config.toml
moe_layers = [1, 2, 3, 4, 5, 6, 7, 8]
routed_scale = 2.0
balance_loss = 0.000456
router_noise = 0.3
scale_expert_input = true
init_std_router = 0.0206
dataset = "wikipedia_en"
Below are experts of layer 3 (counted from 0) of a mixture-of-experts language model. Rows are named router (the router's row for the expert), gate (a neuron's input weights, with its number), up (a neuron's input weights, with its number) and show model dimensions 168-223. Each number is 200 + 40 x the weight over its row's rms, rounded and kept within 0 to 999.
After each expert's rows: a language model's description of what the expert responds to. This comes from a sample of Wikipedia text that the model never trained on.

# expert 12
router,222,204,183,233,201,194,185,177,232,187,165,172,256,249,231,178,203,196,164,281,186,208,155,218,199,221,217,221,231,150,297,170,266,142,196,209,269,131,192,256,215,260,171,268,205,267,177,237,126,190,180,250,201,224,218,162
gate0,220,198,187,243,182,240,166,219,171,191,134,147,144,180,160,242,202,206,163,232,183,235,257,283,228,191,238,218,246,155,197,244,294,232,208,243,197,222,198,215,242,162,242,181,190,172,218,138,264,241,205,163,207,205,114,111
up0,208,208,207,166,223,194,240,204,183,171,122,211,131,148,239,207,265,160,197,225,181,217,252,222,217,252,214,129,184,192,181,164,175,173,207,250,204,168,186,213,195,215,234,211,264,217,192,254,208,149,134,234,218,168,190,291
gate1,137,271,150,180,156,183,201,180,189,211,154,168,205,145,229,247,164,164,140,154,212,233,276,146,179,271,130,183,141,241,180,238,247,248,128,215,266,246,164,213,189,189,260,315,226,188,213,211,238,191,229,142,215,194,255,211
up1,178,227,223,177,235,197,187,205,211,199,140,248,171,168,180,194,236,227,217,186,222,163,199,214,191,216,164,194,230,216,188,147,256,222,245,255,243,177,157,215,194,183,194,190,203,176,255,231,166,254,185,194,281,264,165,204
gate2,182,281,192,161,223,165,216,225,153,223,158,217,185,227,200,252,250,245,247,205,196,198,256,246,174,220,239,201,175,132,135,192,173,152,191,226,189,209,222,153,272,279,161,232,134,137,199,209,189,176,201,179,207,194,200,251
up2,227,162,225,209,222,238,237,204,159,184,168,238,197,226,185,137,254,186,232,162,197,193,204,233,188,199,264,280,216,239,206,188,224,232,220,218,297,172,182,230,203,223,224,211,255,224,185,200,213,199,124,219,194,222,217,187
gate3,155,190,140,236,155,200,208,262,269,149,230,239,198,211,200,171,150,220,238,222,132,191,189,206,140,186,201,212,209,180,181,219,265,209,176,217,155,212,206,199,210,186,187,216,159,131,213,203,257,157,174,251,171,162,211,244
up3,224,185,176,162,248,212,152,206,202,224,200,198,229,238,260,191,320,177,164,134,156,162,213,188,189,214,175,264,192,145,189,128,190,212,223,208,199,103,260,205,262,193,169,194,258,177,177,167,267,267,229,240,213,213,214,154
It responds to: Possessive s, pronouns and relatives in sports career and season prose, such as Caraballo's, who, his, team, season.

# expert 0
router,223,217,169,262,277,149,183,181,189,240,150,215,253,208,182,209,248,136,188,244,195,255,196,188,184,144,228,106,156,230,224,161,152,144,191,144,258,161,231,181,251,235,176,152,197,176,152,143,204,231,202,127,190,200,243,181
gate0,196,173,145,214,133,149,198,286,250,189,219,223,175,254,143,202,158,208,216,107,215,209,163,212,217,283,148,242,225,156,225,294,184,212,224,136,189,153,181,214,225,236,215,222,187,214,211,202,200,170,121,230,229,183,167,154
up0,247,181,147,213,220,206,211,213,220,229,200,217,216,257,183,178,204,186,182,180,204,160,235,221,183,240,124,197,139,187,211,178,211,195,220,132,234,225,178,211,228,183,321,228,240,250,278,242,189,159,225,189,231,126,234,239
gate1,260,152,136,200,201,234,209,252,232,187,223,232,196,209,244,240,205,225,226,263,205,202,204,202,196,225,263,167,165,169,224,187,146,208,114,190,158,169,174,229,149,184,192,182,172,220,154,220,174,140,176,84,194,213,204,162
up1,172,178,214,175,159,202,204,176,216,277,191,196,152,176,249,162,236,203,168,181,147,187,223,176,190,202,228,187,188,223,178,227,148,163,207,223,230,208,251,234,147,242,195,256,201,288,181,280,229,195,222,128,205,190,255,218
gate2,140,191,123,236,221,141,185,211,148,125,238,217,220,182,184,183,215,173,242,175,214,226,178,177,202,148,188,173,147,226,220,197,150,197,236,235,216,163,249,188,178,208,116,233,173,260,288,168,154,270,225,162,231,238,204,248
up2,179,203,214,140,207,145,186,148,131,243,240,211,239,248,205,128,212,163,152,239,181,169,187,218,201,214,229,206,134,247,141,194,106,184,271,182,144,259,175,186,207,199,263,235,211,203,213,174,179,205,256,201,191,169,163,134
gate3,240,240,229,186,170,194,213,155,220,171,170,211,218,272,144,197,239,209,157,224,243,196,145,207,164,184,241,240,203,180,154,255,149,225,228,234,141,198,203,161,170,258,223,162,198,139,154,114,151,248,193,181,213,125,136,189
up3,230,266,229,186,156,209,206,225,164,216,160,210,162,226,163,163,201,230,199,185,255,230,202,185,236,187,183,257,165,196,178,220,172,243,255,168,132,156,149,150,189,215,239,201,209,124,190,182,150,167,219,182,188,116,227,215
It responds to: Pipes, slashes, invisible marks and punctuation in coordinate strings and heritage or location tables, such as °W﻿ / ﻿45.5°N |.

# expert 6
router,230,200,298,254,221,233,146,144,126,224,226,182,157,232,252,199,183,241,142,163,205,201,181,214,132,161,193,182,161,158,176,173,241,233,223,227,264,151,285,232,254,178,213,209,193,123,236,194,201,241,196,266,223,164,214,170
gate0,197,215,121,214,181,250,201,211,147,218,193,336,156,235,205,236,233,216,196,148,241,165,199,175,150,222,271,194,155,127,171,134,138,210,248,183,201,188,154,214,231,163,277,210,275,224,179,181,206,213,186,269,240,190,193,221
up0,169,218,237,238,201,194,196,144,185,208,224,194,179,240,171,147,229,265,213,171,232,255,209,190,199,222,230,188,173,176,220,189,195,166,211,190,183,251,196,229,164,192,190,191,196,230,197,182,230,171,199,232,199,173,161,189
gate1,244,214,137,168,154,183,290,183,210,196,244,231,205,205,203,180,172,135,221,184,150,195,171,245,250,224,196,185,231,214,176,190,201,229,234,179,159,172,241,252,209,233,270,198,181,245,221,268,180,206,183,179,216,182,149,183
up1,139,195,298,185,199,196,195,245,175,244,147,184,268,210,230,171,199,232,215,249,194,187,245,110,152,133,221,178,223,218,198,188,187,204,189,186,179,163,231,142,152,186,185,231,237,225,185,197,236,232,197,120,136,263,278,216
gate2,188,206,194,186,225,168,170,252,228,225,274,221,182,257,192,176,219,188,232,231,187,247,199,219,189,220,192,186,257,146,210,207,239,159,185,214,214,160,243,198,239,166,245,158,263,238,200,145,223,206,230,255,192,254,162,226
up2,205,268,172,266,195,162,242,234,168,194,135,164,215,239,140,212,206,187,161,179,244,237,130,208,139,152,226,203,120,206,254,203,208,209,137,204,188,231,204,163,153,140,245,176,254,261,219,240,244,256,156,224,188,238,151,128
gate3,232,226,281,236,238,131,204,168,238,240,139,196,188,204,219,223,168,311,221,215,134,263,157,205,219,146,136,202,185,204,166,244,230,146,232,201,198,225,209,197,237,237,130,225,203,95,258,235,205,187,206,222,265,161,191,129
up3,183,225,165,181,196,211,241,268,218,237,216,197,222,89,190,215,206,152,217,235,208,214,176,190,180,227,209,212,184,249,177,174,192,201,188,133,248,183,183,208,241,180,294,187,244,277,160,173,209,233,206,204,173,168,270,200
It responds to: Prepositions, conjunctions and commas right after verbs or nouns in expository prose, such as understood as, classified as, awarded for.

# expert 4
router,188,197,239,189,214,178,261,201,206,184,196,228,219,262,192,168,231,177,190,181,161,228,212,76,196,219,261,167,133,251,239,280,262,185,168,181,156,161,257,186,249,171,243,195,209,209,157,150,190,159,144,185,295,227,149,189
gate0,140,212,275,194,215,159,169,222,293,189,174,226,210,184,208,181,99,250,112,238,126,147,235,210,163,225,205,170,155,260,211,227,191,186,266,191,201,243,170,209,210,188,201,154,187,135,221,178,153,217,138,199,186,219,224,213
up0,187,160,187,196,137,164,155,170,225,193,189,198,232,179,149,225,154,193,220,182,203,185,185,165,191,258,220,194,181,235,234,215,221,190,171,190,153,142,221,150,229,270,135,110,258,229,153,226,200,202,182,182,210,209,146,256
gate1,201,198,240,201,239,167,217,216,234,203,251,178,214,245,186,169,266,157,193,191,249,188,183,201,178,220,265,195,236,216,189,216,223,278,175,197,157,193,210,228,176,194,200,219,299,130,222,170,177,230,206,206,175,191,222,202
up1,243,222,171,155,240,89,270,257,173,222,251,195,180,204,162,198,171,152,224,237,202,192,163,176,172,169,275,203,169,164,220,191,216,237,235,230,184,229,129,221,136,180,156,281,186,202,226,191,185,218,209,217,201,210,171,199
gate2,194,177,213,170,234,190,247,170,162,185,104,257,216,149,168,208,227,181,192,202,127,201,195,159,195,192,174,152,166,211,210,239,182,210,155,220,177,209,177,182,189,202,173,232,171,209,190,150,182,176,210,234,232,250,227,143
up2,236,183,168,228,230,200,223,192,138,152,194,208,250,239,196,185,228,195,241,165,156,182,150,114,180,181,288,212,140,104,123,223,223,206,152,200,179,156,192,155,240,181,242,174,168,149,181,233,242,184,178,201,191,183,238,209
gate3,232,175,190,269,224,254,216,194,230,166,262,248,225,217,138,176,238,146,160,236,189,237,196,230,187,192,184,207,194,194,219,204,184,168,239,230,203,259,193,178,172,207,192,249,239,207,212,192,191,179,229,165,273,196,166,251
up3,179,255,266,225,207,224,215,137,192,236,217,214,189,235,222,185,123,167,314,174,161,199,224,200,173,82,138,203,231,153,197,210,182,178,150,131,304,176,190,226,223,219,232,140,193,168,213,166,141,174,185,224,142,228,183,176
It responds to: Later words of proper names for institutions, countries and cities, such as University, States, York, Rico, Foundation.

# expert 8
router,169,227,255,193,163,153,205,201,206,220,289,198,171,247,180,135,79,208,157,193,149,225,181,146,200,243,285,128,234,251,250,205,209,178,253,175,182,121,247,188,262,209,192,198,218,187,162,200,206,259,145,220,162,248,174,198
gate0,224,218,204,188,190,210,207,237,183,142,199,197,191,249,159,222,171,297,232,261,204,206,170,158,279,267,241,161,192,186,210,264,240,157,295,213,224,197,211,211,222,224,185,227,93,169,221,193,188,197,173,298,167,245,266,195
up0,222,203,187,172,153,217,244,280,196,189,225,182,194,196,163,129,241,220,135,200,216,150,168,199,238,183,321,165,195,217,176,223,244,195,180,236,268,247,259,201,205,207,216,275,174,213,194,175,191,220,190,210,192,272,217,201
gate1,200,246,225,122,170,181,199,257,182,242,259,198,150,241,243,199,214,221,304,131,185,224,154,104,208,168,201,158,170,207,195,186,163,154,198,172,158,267,187,308,212,245,167,217,297,245,196,225,197,164,244,199,231,172,160,295
up1,200,236,244,165,207,200,152,261,190,200,268,168,138,184,218,252,234,182,202,185,190,201,212,246,196,225,188,195,156,160,214,159,170,227,171,204,223,186,185,171,171,186,191,214,239,205,234,200,191,234,257,179,189,152,164,203
gate2,237,225,216,236,233,195,236,264,165,211,246,306,242,176,258,197,233,265,191,230,144,216,264,212,107,188,225,200,169,162,267,253,211,245,231,270,159,223,232,191,222,255,227,173,174,174,197,213,213,217,204,163,231,188,192,235
up2,248,191,214,146,198,163,161,229,168,191,189,175,210,181,215,250,178,227,205,179,161,205,221,207,118,226,217,188,142,167,232,218,216,258,238,204,190,248,162,154,250,234,182,186,166,137,218,201,202,199,108,199,203,213,162,239
gate3,188,218,188,149,185,188,225,163,213,165,234,155,238,160,194,152,208,157,259,209,174,252,194,198,148,257,194,166,180,174,169,189,209,146,185,243,209,216,164,152,222,158,197,192,200,190,155,256,167,203,183,241,211,147,185,181
up3,172,184,188,222,219,211,143,220,211,252,178,204,173,227,200,253,249,242,117,156,182,116,217,169,316,214,193,242,197,230,227,249,171,213,253,185,221,244,252,261,222,244,170,132,213,241,243,176,287,217,183,172,222,244,198,203
It responds to: Header and label words in album, chart, award and credits sections, such as Rating, Best, Award, |---|---|, Music by.

# expert 3
router,153,152,172,241,172,165,182,201,154,207,254,239,253,207,217,151,161,233,172,218,193,206,192,219,250,238,280,106,140,261,169,170,199,237,160,205,169,244,193,304,235,234,124,169,177,255,122,233,148,219,240,219,196,176,201,197
gate0,197,177,203,150,218,142,209,187,249,165,225,272,240,218,141,112,228,290,151,224,215,180,143,190,316,183,200,165,148,174,192,217,284,124,188,176,207,233,174,168,221,194,209,221,191,119,215,223,206,193,227,196,217,240,178,124
up0,238,261,255,184,220,209,242,187,210,188,214,163,236,230,174,255,193,186,238,153,175,90,248,228,164,175,234,239,260,248,218,164,157,249,281,192,173,178,157,204,206,232,257,167,178,224,249,197,277,194,220,181,178,221,240,193
gate1,201,198,236,189,175,135,212,239,247,209,211,167,198,183,229,191,172,212,134,216,236,176,277,168,204,244,157,182,154,267,233,114,210,202,164,156,200,174,190,213,205,168,209,177,171,186,199,205,195,208,264,164,169,155,184,217
up1,128,185,166,248,239,256,223,202,149,154,186,252,188,203,186,224,235,154,166,216,135,173,221,226,157,167,238,216,249,137,236,313,155,198,251,181,224,188,242,184,179,227,208,181,226,210,207,185,197,205,182,233,270,255,215,202
gate2,221,278,226,189,243,176,241,153,129,207,230,161,202,244,206,233,158,243,207,229,242,226,191,235,190,187,192,185,186,237,162,223,174,242,132,206,242,131,182,187,197,195,190,146,211,251,218,225,322,206,234,261,188,192,237,177
up2,267,222,158,149,168,196,282,142,95,191,183,193,239,208,156,241,187,220,222,278,207,205,147,238,195,229,214,236,156,200,150,215,196,152,130,230,196,156,213,214,207,272,194,180,244,147,226,189,286,253,190,231,138,223,211,156
gate3,185,235,208,202,200,239,158,215,172,221,252,249,187,294,183,161,169,259,188,201,238,195,235,195,207,212,196,141,206,197,229,186,199,202,92,285,204,224,159,179,254,197,200,155,206,268,221,188,174,217,185,166,220,253,194,165
up3,204,216,230,193,216,140,143,142,182,201,261,191,106,234,144,226,258,178,181,267,163,170,171,177,185,229,112,192,221,260,310,242,206,192,185,162,225,220,175,236,242,170,176,194,187,158,159,159,252,181,162,209,212,193,208,196
It responds to: Word-initial pieces and spaces in non-English titles, names and lyrics, like c, con, dis, Per, s in séjour.

# expert 2
router,178,156,179,197,204,213,217,192,276,169,172,138,206,171,173,210,139,209,204,220,196,196,205,230,194,217,307,151,228,138,177,224,252,215,232,120,183,202,169,157,246,236,203,194,186,248,184,198,198,165,212,169,200,222,159,210
gate0,209,263,233,212,188,205,234,197,231,203,99,233,223,285,177,240,191,232,180,184,242,152,222,182,230,235,211,221,281,198,156,208,245,225,197,222,246,225,156,143,187,181,236,241,213,191,148,250,192,215,211,225,185,221,213,158
up0,192,184,212,180,227,192,256,192,175,249,204,230,208,202,168,197,233,157,214,214,219,168,207,119,242,133,156,209,129,193,237,171,128,174,231,157,202,224,227,150,164,187,238,225,197,220,227,212,151,179,182,189,247,166,256,214
gate1,167,202,187,275,194,232,134,153,250,167,190,194,127,222,182,91,190,235,191,193,210,218,212,203,270,191,244,234,126,234,171,193,218,174,190,184,208,233,202,217,134,214,167,131,170,150,167,224,192,235,190,223,241,236,229,211
up1,194,209,212,188,207,199,198,213,199,193,273,197,216,264,159,181,230,178,186,207,173,138,103,178,210,198,226,170,228,190,204,163,180,203,202,219,228,224,272,249,166,210,265,213,205,109,244,180,174,213,228,166,215,213,230,181
gate2,187,126,208,232,290,149,220,190,206,198,192,259,204,214,241,156,217,188,166,217,188,211,168,224,165,168,212,195,307,246,176,163,183,162,158,253,200,207,159,250,198,190,195,202,202,235,199,126,233,232,253,183,200,208,181,195
up2,197,134,242,184,259,151,223,136,149,210,208,201,212,192,173,160,228,224,189,261,204,214,126,233,224,185,242,250,215,209,250,243,206,107,179,219,227,228,139,174,203,178,259,210,227,168,190,163,208,188,224,187,225,199,220,175
gate3,259,111,220,274,198,142,192,167,288,223,220,231,249,199,203,182,183,199,160,205,192,159,133,205,202,225,229,231,225,219,136,216,200,246,160,187,243,132,169,240,171,175,206,179,250,198,181,180,278,173,205,217,153,256,152,197
up3,217,161,193,173,211,216,211,156,198,121,179,275,121,187,180,226,223,213,234,203,189,254,164,171,197,169,206,176,186,172,202,248,306,144,181,226,153,167,225,213,201,160,206,203,126,161,273,153,232,193,212,248,174,230,244,245
It responds to: Word pieces finishing foreign surnames and place names, often in sports draws and tables, such as -ić, -ley, -worth, Krum-ich.

# expert 11
router,118,233,235,180,243,265,176,247,201,157,214,197,237,154,139,176,193,250,187,256,249,218,144,200,105,220,210,209,109,237,238,216,242,189,165,159,221,175,213,161,145,193,211,184,280,235,178,130,246,247,209,172,218,149,217,234
gate0,175,189,165,173,209,238,137,150,134,115,260,173,188,139,220,197,210,231,188,215,235,222,204,185,232,196,191,223,196,188,156,225,163,240,134,158,228,223,213,146,243,150,138,244,222,285,189,182,179,179,211,232,198,178,195,203
up0,192,188,188,237,185,175,254,146,274,169,170,214,221,242,219,192,174,236,161,206,191,258,179,106,216,136,154,275,174,205,218,205,261,209,211,197,144,200,222,256,181,166,87,227,127,176,201,216,195,246,252,235,222,169,200,202
gate1,249,230,159,203,210,177,175,211,192,161,170,219,220,117,201,163,261,218,188,258,283,224,139,161,250,237,219,194,137,221,197,249,185,172,168,220,198,171,202,214,169,191,238,232,236,234,206,189,187,133,192,214,270,248,180,176
up1,222,166,222,203,240,176,244,192,171,240,219,283,192,239,178,216,175,245,226,134,212,214,223,173,221,211,163,186,182,235,247,233,211,209,182,191,190,178,297,224,248,172,148,214,163,136,238,157,183,176,174,242,202,209,183,149
gate2,163,208,230,176,231,196,295,159,149,190,216,247,183,196,129,122,181,188,226,206,168,163,209,269,172,193,260,199,256,223,260,255,226,213,124,203,223,224,147,195,162,141,258,243,205,160,191,219,157,178,200,169,197,231,158,171
up2,213,204,243,258,230,225,206,247,214,107,271,258,174,213,224,231,197,191,148,223,223,202,256,260,227,212,191,203,169,183,281,249,213,213,131,158,243,176,212,215,158,225,201,180,182,182,155,153,148,167,231,259,175,187,174,202
gate3,246,145,242,215,240,215,232,226,202,129,172,165,167,212,248,176,222,206,172,208,216,240,158,213,230,205,225,153,89,184,234,155,247,224,210,117,252,172,157,211,213,217,199,256,217,143,194,158,199,181,184,184,210,217,225,248
up3,233,216,237,227,231,202,166,157,207,216,151,219,255,172,208,170,230,194,194,197,232,206,293,240,198,164,210,193,173,177,182,202,173,215,237,226,162,226,192,208,217,167,225,225,255,217,189,175,265,209,222,228,227,172,150,181
It responds to: Single capital letters and fragments inside abbreviations, country codes, LaTeX math and linguistic forms, e.g. QD, ALG, _{, kB.

# expert 1
router,242,149,192,263,175,247,221,209,207,230,206,198,165,225,231,203,204,231,196,220,187,272,117,236,168,210,226,162,189,271,176,242,186,151,206,93,189,153,212,215,221,194,205,232,198,228,225,144,192,274,159,239,228,212,98,270
gate0,192,163,206,172,279,197,180,183,199,237,224,222,241,190,207,184,182,175,161,212,138,206,208,204,211,184,202,220,157,208,214,246,154,195,224,219,187,214,166,195,201,185,202,218,178,140,159,170,190,306,201,175,193,233,255,218
up0,201,211,272,150,134,244,220,233,196,183,128,218,190,177,222,175,207,205,189,209,213,206,231,250,169,196,159,111,270,140,209,141,273,232,221,194,175,182,221,203,211,154,185,186,211,202,220,162,246,176,221,257,228,143,184,178
gate1,179,175,263,226,233,132,161,151,156,261,211,223,148,151,180,201,210,204,192,139,165,163,249,208,199,244,163,197,183,216,246,205,205,269,182,157,166,233,195,201,269,191,219,188,137,160,181,178,246,223,271,213,255,213,198,203
up1,227,199,190,182,215,205,152,199,133,158,195,172,184,203,194,201,285,218,246,120,240,244,131,244,202,178,171,180,170,201,158,172,216,217,138,135,212,241,188,185,167,210,209,187,190,229,200,144,265,202,231,230,218,162,222,263
gate2,203,188,235,152,215,291,262,249,229,205,213,252,257,195,184,175,191,180,232,218,207,203,179,302,131,199,190,204,204,187,137,190,173,133,208,193,225,185,262,189,158,136,184,202,152,216,186,168,172,257,213,186,167,218,269,196
up2,210,202,225,220,183,245,200,236,193,239,247,240,261,221,270,231,212,211,216,254,172,243,205,265,186,182,259,212,235,200,153,208,125,201,203,219,239,214,174,175,210,138,242,218,190,249,187,169,148,219,214,184,170,250,277,180
gate3,213,262,159,200,147,169,207,195,181,191,198,216,179,252,186,142,209,216,199,197,191,161,188,221,231,240,190,220,171,226,211,234,237,152,209,219,155,334,205,188,180,223,180,142,223,233,146,178,145,170,222,179,191,229,251,229
up3,193,219,177,270,230,244,242,247,222,244,251,201,229,219,246,214,279,206,173,237,246,227,241,220,241,235,166,203,223,179,228,205,194,158,220,145,255,238,206,194,218,232,136,183,219,222,182,211,205,220,126,208,167,229,203,243
It responds to: Small numbers, percents, semicolons and pipe separators inside statistics tables, medal tallies and census lines, e.g. 0;, 29, were.

# expert 14
router,184,149,142,202,230,259,113,228,240,299,213,149,235,248,225,203,159,207,213,221,214,212,157,177,194,218,194,191,262,187,159,194,222,247,207,268,279,250,212,205,192,180,145,230,224,187,224,156,222,229,190,212,309,258,206,179
gate0,195,212,168,203,210,221,186,226,279,127,213,215,234,214,200,243,175,284,219,216,171,214,246,237,214,255,247,232,235,234,220,145,242,207,231,215,201,170,198,211,210,225,154,224,169,182,151,137,158,253,281,194,151,196,211,221
up0,194,197,199,210,186,197,149,268,233,188,175,267,186,242,228,196,202,157,245,187,201,223,136,269,193,176,258,185,182,124,189,217,189,208,186,138,275,301,230,183,182,222,170,228,223,217,161,190,195,218,116,180,251,215,221,143
gate1,220,214,228,147,237,191,129,209,217,262,165,150,185,162,215,227,234,116,204,205,118,158,197,165,208,248,179,207,261,266,235,150,136,173,211,214,216,187,242,203,196,277,277,275,183,231,210,210,253,242,210,188,216,218,178,168
up1,171,235,170,196,223,186,185,215,179,227,207,141,222,223,172,267,210,158,199,207,227,183,201,244,164,200,195,200,173,218,189,193,238,172,130,133,183,217,245,183,190,203,266,131,260,198,140,223,174,223,204,156,218,163,169,178
gate2,259,211,219,264,181,251,220,183,227,190,181,217,186,114,172,247,220,220,193,150,194,194,206,159,247,202,210,223,240,184,227,246,138,196,168,181,180,208,216,190,254,236,261,235,226,127,196,187,181,233,246,185,204,132,188,170
up2,230,241,165,191,266,283,241,174,209,139,177,251,152,188,186,241,197,149,190,202,237,224,194,253,154,240,158,194,210,126,242,186,253,235,150,148,252,203,195,256,196,179,232,176,184,192,201,228,199,269,190,141,185,194,192,157
gate3,213,172,160,206,180,231,180,188,207,179,189,165,265,180,217,185,196,264,208,228,225,154,244,176,244,169,268,205,196,160,240,221,239,197,145,245,159,212,251,228,150,161,173,223,168,110,229,291,203,213,213,182,230,230,171,208
up3,208,203,190,156,212,214,175,235,188,212,244,164,174,190,194,143,136,151,228,246,169,162,228,192,211,139,169,256,165,188,245,146,173,276,112,179,284,171,255,211,146,96,222,172,142,154,195,182,177,195,169,178,211,217,213,193
It responds to: Line-initial list dashes, bullets and hyphens inside compounds and names in infoboxes and lists, such as - Country:, rank-and-file.

# expert 10
router,167,153,188,196,181,217,238,149,241,156,198,153,201,175,131,176,210,236,88,217,222,258,174,224,213,284,200,253,197,185,204,178,212,170,144,179,210,208,296,201,205,251,196,133,247,177,235,149,226,205,175,153,211,135,184,290
gate0,208,189,193,186,180,145,189,282,246,219,216,169,168,182,185,198,216,281,238,188,165,250,206,136,217,229,246,207,293,239,244,208,255,221,171,187,225,215,190,171,194,200,150,180,259,206,154,154,195,196,185,245,184,178,194,163
up0,250,208,141,304,231,183,181,259,195,248,147,109,206,136,270,177,184,246,223,218,195,201,221,167,236,183,204,237,250,170,235,268,214,257,217,209,214,221,213,189,132,166,214,199,200,170,188,156,184,223,150,280,191,193,227,188
gate1,258,221,252,110,170,243,189,138,216,140,176,255,261,172,220,149,174,155,151,177,181,204,231,194,184,216,223,166,198,179,235,157,190,155,144,250,245,210,273,176,197,160,230,190,237,147,244,133,245,148,228,235,150,247,116,127
up1,233,198,214,135,192,148,225,217,223,206,208,240,178,217,128,256,146,191,202,154,154,183,195,235,154,221,222,193,232,191,257,197,154,115,129,206,310,252,245,232,213,135,212,202,223,175,236,231,263,133,203,188,198,191,160,202
gate2,291,145,185,270,199,293,199,208,185,190,263,204,155,237,185,249,210,170,192,172,184,224,235,229,202,189,208,211,172,211,214,174,212,280,255,142,192,98,268,142,208,263,189,198,166,204,156,176,194,240,257,145,258,191,219,200
up2,233,163,175,190,220,192,147,185,160,144,286,233,234,182,218,194,251,202,176,228,203,181,217,222,207,249,242,196,150,136,225,176,199,151,219,195,158,257,188,212,186,248,259,182,170,248,194,207,239,187,205,207,179,177,172,193
gate3,228,201,199,160,205,242,171,220,205,155,186,195,199,194,166,183,168,223,147,138,253,197,196,177,222,228,161,256,224,233,204,93,204,240,162,167,242,231,180,233,184,230,135,124,252,264,234,195,179,210,188,266,125,175,219,153
up3,208,167,233,208,167,177,167,197,153,280,209,259,180,178,228,170,156,249,233,225,215,187,174,298,237,217,204,238,233,206,207,204,230,147,221,161,163,187,175,209,172,213,187,146,219,191,225,231,110,186,135,130,154,215,185,167
It responds to: Month names, days and years in birth and death dates and biographical infoboxes, such as born August 28, (11 December 1888.

# expert 9
router,219,186,251,276,265,168,214,199,229,178,189,230,211,250,199,179,174,225,178,237,136,224,236,232,234,146,130,195,149,280,176,204,244,154,219,237,212,116,142,207,268,196,96,135,233,277,168,140,210,161,235,242,250,158,231,162
gate0,164,158,149,207,220,189,185,181,293,245,217,161,212,167,220,169,187,225,154,116,191,187,204,158,166,149,172,142,223,247,181,199,199,234,155,192,187,155,261,173,230,179,152,191,228,206,241,154,167,197,200,234,179,256,248,231
up0,159,197,230,168,206,174,180,203,188,201,244,216,204,204,165,297,221,181,164,227,198,259,195,242,241,270,279,214,224,247,180,226,250,206,264,257,215,228,225,282,251,208,296,191,116,181,124,222,173,186,195,147,284,166,149,196
gate1,109,189,225,125,206,220,95,215,225,114,191,260,184,191,170,166,160,197,232,263,209,151,200,170,190,217,190,253,173,184,147,193,191,188,225,183,185,227,142,272,140,191,123,207,212,207,215,232,185,215,224,214,93,213,212,204
up1,177,255,225,193,236,223,187,217,163,211,210,198,195,203,181,135,188,197,193,220,195,157,103,146,254,194,210,237,164,184,161,173,225,197,221,164,275,226,213,214,212,240,234,233,250,166,197,185,187,107,230,168,249,235,141,240
gate2,165,170,226,311,195,214,155,152,212,230,121,232,185,205,235,226,217,261,259,242,132,188,258,225,211,258,170,200,132,270,224,189,212,244,193,250,114,134,149,242,194,251,256,198,176,128,181,220,212,203,207,251,163,221,214,192
up2,199,158,240,282,160,211,205,118,149,231,173,178,192,190,250,134,211,212,221,246,188,247,273,237,261,271,150,244,209,263,212,181,233,258,181,227,173,160,179,245,170,236,179,211,231,189,149,234,225,205,240,239,156,219,217,203
gate3,164,253,251,178,234,154,203,243,216,241,202,225,193,188,214,174,147,159,206,264,184,151,274,264,172,238,225,264,174,207,153,236,215,83,250,223,274,214,168,220,185,196,146,185,172,236,147,161,195,168,179,122,180,164,227,168
up3,174,177,169,249,154,186,284,185,241,194,210,152,168,192,208,208,162,243,226,161,227,180,122,145,251,127,174,167,164,208,184,254,175,177,194,146,248,181,204,204,279,203,191,215,118,152,213,231,225,158,112,180,151,236,211,212
It responds to: Articles and determiners in prose, mostly the, a, The, plus its, this, several, often after of or in.

# expert 7
router,132,158,202,233,158,222,164,189,243,251,172,197,220,280,159,143,207,262,164,272,221,192,227,190,166,199,258,228,238,162,169,245,221,208,136,140,223,190,228,249,156,197,168,146,161,208,153,129,176,199,215,173,280,215,171,177
gate0,254,207,185,178,227,221,199,251,191,216,184,217,120,292,212,137,245,188,189,175,217,159,198,204,172,199,166,163,113,138,126,253,229,226,187,165,228,203,210,235,193,126,225,167,239,206,232,234,186,252,299,193,180,168,190,273
up0,161,250,83,220,153,180,211,175,166,178,258,157,180,123,208,249,142,245,158,189,185,223,210,193,139,170,195,225,257,190,212,214,260,228,183,169,207,239,127,173,201,254,223,176,171,175,250,170,219,151,128,197,242,224,209,228
gate1,222,219,185,126,133,132,208,196,211,215,193,235,134,202,171,160,199,189,131,222,165,279,233,167,186,292,154,226,170,146,148,187,221,208,170,193,223,180,189,113,171,186,217,190,148,228,163,167,180,195,272,141,192,278,144,173
up1,149,141,186,189,176,266,170,173,187,136,174,271,244,250,198,229,244,176,226,185,180,175,192,167,168,267,215,199,238,194,207,281,193,195,200,189,233,189,221,206,229,289,248,184,233,218,272,218,152,251,209,170,210,212,249,208
gate2,275,135,272,170,176,298,184,203,201,188,205,194,226,130,202,191,196,192,162,248,214,158,263,192,214,210,169,190,139,234,243,188,223,177,214,178,258,167,196,222,154,191,225,189,206,190,223,158,197,205,185,185,127,235,187,193
up2,133,218,185,209,209,173,229,152,183,153,195,196,171,215,221,136,225,112,159,201,261,177,193,232,183,176,168,211,211,147,195,180,197,154,203,158,203,207,226,136,215,207,188,189,251,158,140,228,213,219,266,215,180,173,112,269
gate3,176,202,150,117,149,184,227,185,190,191,195,173,257,224,163,188,152,201,152,217,176,225,142,166,243,227,228,219,193,246,246,161,221,134,299,219,172,221,257,246,152,152,201,188,194,227,282,166,196,185,160,228,243,195,211,167
up3,195,174,178,194,210,225,219,180,203,152,236,175,214,231,137,199,185,244,230,191,158,235,184,243,176,202,165,146,204,212,116,163,178,272,153,200,201,204,180,202,198,295,207,183,170,180,214,213,220,234,203,215,250,218,177,240
It responds to: Line breaks ending table rows, list items and paragraphs, plus == section-heading markers, e.g. after 2014. or ".